From a checkpoint of a small mixture-of-experts model trained on Wikipedia.
Size: 8 layers, vocabulary 2048, 19.8M parameters.
Training: a variant of SOAP for the experts, 306M tokens, 9339 steps.
Below are experts of layer 3 (counted from 0) of a mixture-of-experts language model. Rows are named down (a neuron's output weights, with its number) and show model dimensions 0-223. Each number is 128 + 24 x the weight over its row's rms, rounded and kept within 0 to 255. Numbers have three digits each.
Before each expert's rows: "comes before" lists some tokens at least twice as common just after its tokens as in all text. This comes from a sample of Wikipedia text that the model never trained on. Tokens count by the router's weight.

# expert 18
comes before: ",", ".", " of", " and", " to", " in"
down0:141076151132140121116134128106148097118184059121143112156104142116120146110126169167107146146088144135062130108124164087066123143098181110162153067154104143119115140156178134132109136149118083163109125090135124133105118145080104129148112117081123153120105087106150131114142166138133078127129107118113088080137094155142129151124068086119131098131145104062127127140106168105125139136132151144151113191102115126120122098116104122132094154111135121159141126092139121152134146142129137101102102120164125106126134133143120154120149134127084109137118145113167142132139129102135109133103127134132153120142123111121125114134117114094165129153132124082109160137140116121151119136117
down1:117110149153125133135104097160177121134110128136105126152149087145121114139125094120131116108103097175143140150106101161126141141163140120155076179110161151100128158117119151165107122157115122136122144111118103128083103156122161114100126131148147100147091107137126155144156094125139183161114111099151071053145081128134183138151130099112090087142136193165137099128128148136126139160118131145139151129145121158157111144130099123124160177157143164161162112104145157124159116109147143158136106123157109129117153079158147150113111133112125136110104126119076107099170121125099156125087100120152120094154139128132145110133098123138138159112143132122141134097128123110137124170090

# expert 11
comes before: "-", "\n", "|", "==", "The", "="
down0:127147126155124117146155116089109125149111091098115128185157148097149127080148115089152099142145172087108127093101115125067105089124133075165113127133096133117144125150119126114107129114158149141153132111118122095137082126125109143115109111139155140113116121137122135154121144139137170177118118104133121114151094118103136111111118166125148165113106117180125130152159116145125103095145108151133125112132155157131114142101105103153163158168127135114146094156104141082154154172111138116129117176147132168088090162173116154136091116119167185121163127105145156140152129112139154147134158094117126149134078140141132085093109117152172088119117157120165115120135144141162151105098
down1:105122107155063141189151104070153135134120166166134092113107087091102106184128121133140092086108128138136141132150109152154113151126118123112172079141104116139169123107117114093139144145102098080137160111155120127164146108157094144107106161111098152123126151107163105153089126121150120146124104148124176153134168140124158120140108115109123103140125127116156113131114110119115141135157171165111130132114141132125130145127110170110153157130128123131156129157148138100082145131111116151126105144144145117152135121187113163131153148086145133119117131124108165124128097125128150154147168128139109123116121112150096151098176109077166136131131205099112076114147138125140151099145

# expert 15
comes before: "\n", " the", "20", "born", " a", "M"
down0:133063149129110142107107140122156113159143127157116070171088120130132133136120192107088141096116129102137144140136135157157148118151156167124141141098139145109132123156112117116156113134130124069088128150124122141110166103152107114125126068114132130111099152142100099154103060128111151106160120126115124085095078109102119110122132138108106102136124124119084144139139136130102150145137107208119157127124152104134140142088130140132163145159119121140153100102079157117137095185093138094118093147139094159130131102124095120117092100092108153111173126087128099119104137108131098128106128133122122129114143128126103102098151146093124113140139133119126121121080084140120093120165
down1:135126151106119125114093157119131128123125182159108094107160136116157121108124115134101107146088117091146106142121121109124171137148093108100156151096123117130128098141136123113155099114138143123120144107139142126131118118146100116150128120118198098163136102123143128114165149119062094139177119132117165155083118121160144104152106146126118170135103179140099129092135149173100128120125095140138069138139133163079110123187125141168124167155130144146143122109118096168119133142125126086122161087139172161125149122134114166109137123140155096150099157133116112147082097130174143131171109098147122111097107151140141119145135119092054137122124091124099144121143165142121146120152

# expert 22
comes before: "ch", "x", "ction", "le", "mp", "ach"
down1:105134155134118104129090130139156137114112126145090163166108153107126167143109140168124154101114134107128123134104130102123155096129083138144136143135149183155132114099133117103149119138176166186094092125092114137158093080160129117129115154130116107172136131145127106093140163135127121138138083115111123166110137122153124131170158085072134125116112113145119134124145110096152125103167094136113118153121115084134154112164116124143164162125135186111133104148122167142102110088123111099130121114134142143127119109103117127129058158113172143082128134160128121131095097143151106140074108127207112134131127144160145132147159113141150157139143156121142154096094099132137097150141
down2:105124108098125157132110145126132127128089113133081113122110112149107122085097135108107118099107125090113113104124124145130104144129135115139128122110133130126132112101104158157120118104103142140148140122163093118125176134103099117090136124131098080089099133111140096127104110102124143096066113124111111124157086121137148103111132110153169106115116132133129127121121113129170104094148140086127112126153114140148160057166119103174105135138158101134107098121121158126116092143128087121171116103098106110105095155163145130169100152152114155149148090092106143168083116150121082094152147069138164139168101131129131165124139176179137137153129135132160119107145077124163128168161

# expert 14
comes before: "\n", " The", " He", " and", " In", " It"
down0:120114149150108124092119140114081153102132159143137152181126139096159148178135150127119115078136100174137094100130156161155152122140166137110085129150109131103130147139110133122159104110099122125139117124105119134066137092128148128128153141105117135106175106163091105132110115097117138084103097151144148120140133100082087110127106087124130108156133065098118069116108091155145127121108127125173110130093146095124147133173107126161123132103144106092095108163125105160166127128113106109144138086154121153094153146088125098111158101108143172122094136109151123119128133097127123146112156099114129113133137104095137164126169125140097119158138112163098147091098150139107154138111
down1:123177155119116140165151132111109133093138131145127153126108118090142137104098143124092100137131103156114186113142098095112129125157136128102154113177171146109159104129116130123107081129139071142124137101162077159135091150092167148160104157128133116102135090112115108102111103113148112132110119114073126111157098135106104154135151093109147150131124141102128116153126165078136131117121141143093184097104076134142151176151125104117159107145173142114129163130130089112168142140103107070130123101183133101150098124169138153130141105129099134103143105110134133118131112079152101123107111108108154125137129112124130116125097109128122149125150136091172108126114177142127161101100

# expert 2
comes before: " the", " a", " ", " he", " his", " an"
down0:126121129149123110146116140156114167104097124135144093064161093150119101131107115059147070127163135134112134111123111147100058098086160135164075129105108106132118167109100124126129105112117133128123116138112151118113090125115103115130082152136124117135134131122139128144134157126143094125115132149116090148057150106138117140116159101178110123146140131115168102098163139172123129126133146095137112088098137100142114099118194107117116139119173151108117085136161123116102118145087167108138122118115145116148148137168143086109071158115067116105095095126126127154107143107136142119099143140118144138101095115117116140146124127127153097121142097109143114150177140123102143140147
down1:072141178107134136177127125154146105133123124148151080100120143117132126127100119104139128118107086144119124099161129115136181104138148134086161112128122092133165122100101148145161155127123169103168131097149121106135191122110138090106122111108114077111098135092115074139165128135125107128145171143093125135129155176143111141170110081109107114123191132137126161125139116138084104150129115098152140188121127130099105116145170127108100144120145086129154147114136142162146151100132134095156116137087111127140181137113110130152121125131143156144095106114150139122138134175109115124152148133096088156148094161115148145111108137117139124128117160115142121171147087117105143154092

# expert 0
comes before: "ed", "ly", " of", " in", " to", "d"
down0:092154125127112126131152109131133130129135099162136175142158145167107105089078154135099144105100144132086125169138146126101152143153130103127091107113129045166117071134127105095129098151116122143152125149163126154134098126136134138083132127137108115127108109176136092142103104133118147123080157197139157158109138133128138096134118085127142140121078142113100072120130124116113140126133121124134071113125108134119136107115129118172097138123088152132138133126121106127138116090131143150118113165127155133099129129126124078134129099138109138136112141081143155154116089117159149164115115153162110124107142137156125082109089150127114133089138144199114089169142172124097132103138
down1:133153101147156102111152112126122159136120183091127105119116145179139127127126128083078128129111159146135133143155091147155135156166138141106099142146109136116122111167117147143160078124096160106132108139124142182148126135174160103136135132127121103122146158137128166156139121143099148144158127124096117083114078134151177108082191154100148164142102180146092138138118142130143104136092115117142129100095161148149131142157095122132157125138144121139127174143160172128147120131112120139191141096179083118115124106117142136113113183112151087143134143137163135115159108134122114144126135125100156163170099099125123101134133166160139132150109122148128127152086132160117137162127

# expert 20
comes before: " |", ",", ".", " 19", ";", "–"
down0:147100108110120128104149144137081130138094147107090142089112107130160160131120149144103116166119122135148134106113138085109101162138118159111114142120182141107122160149107138102126106125132128153124103179130130115151139113133164093093152131115140130130157133153186143141090141124135138078128110116103120157128140149140124138140111117093129133110127168177085063115147146122145117103149162130116109102148168118166128112134114115124115097123106073155127138154157151105129150094128110126173118114171097124135086154127104148169107120152154129122071119154173158120147114124112100146105154144088135083187110088093148108138146084108119089155120145147108133158098133089173132123111
down1:149140114142141146112159137100089126122134100120121120146158182125152086127127122158148120071083173130113122130132109129123102155151111135172107155090150128116138154130143156089135164143126117137144139162108119120165109104129123142128104139170139128110169157132140124116141165153143142136128157144121148101139159101113101141139137129109123144157077146126062127149137135116191113133127157155144107138123129169104116111118122147110110120125120063133167121179146133106149177165136141118115096155130104128098114135153082113122117160079129127126180105156137135095129138186169120105160099115125140180146153132116144161126159161142167104139083135088098100117135134122079096116125

# expert 21
comes before: "s", "ven", "ak", "as", "ad", "am"
down16:103103094074108147111120125114096146111073117105114146134133120150162122131129118096170128129111123183129135128124127117125089138131096127144125093185108138155112182126126160163126120104172113097133153126125119062182143096127085166125162116123104144124133142168179143109145101120148120131104094159156096125120091108128141144127121126152138132084094112127153122174127108147126173156165161109093087154138136118126154115118154141103099138140155105086124153133143111121099115132139122143092117112142103123101106124133112099122146120149123121137094148118139144130155105123127084145102196098139162121100121145115141121181129154113147139170123116124176092095173131128162144159109
down17:130153117146155168119128117129134123133117147103172149141157112129134138141141102096153150168134148150116131120147173153126145132112116122095081174133154127156128134104108143150163098119176165140115173147071115100124123098173120124128081158144105115125081146123102109090138081100114116133126090115111124119170108102108135154106124068087139165095161146125121163115137129140156147163116105103079143096127141161122136122115123128115172118129116134152121148064155135130153132119125145155127108150112130149092141105137163137161124121125141129190124108114169131105070103121112085126132158122103109135070127141098099143087161173115104139110100153156153134121158129141119105136126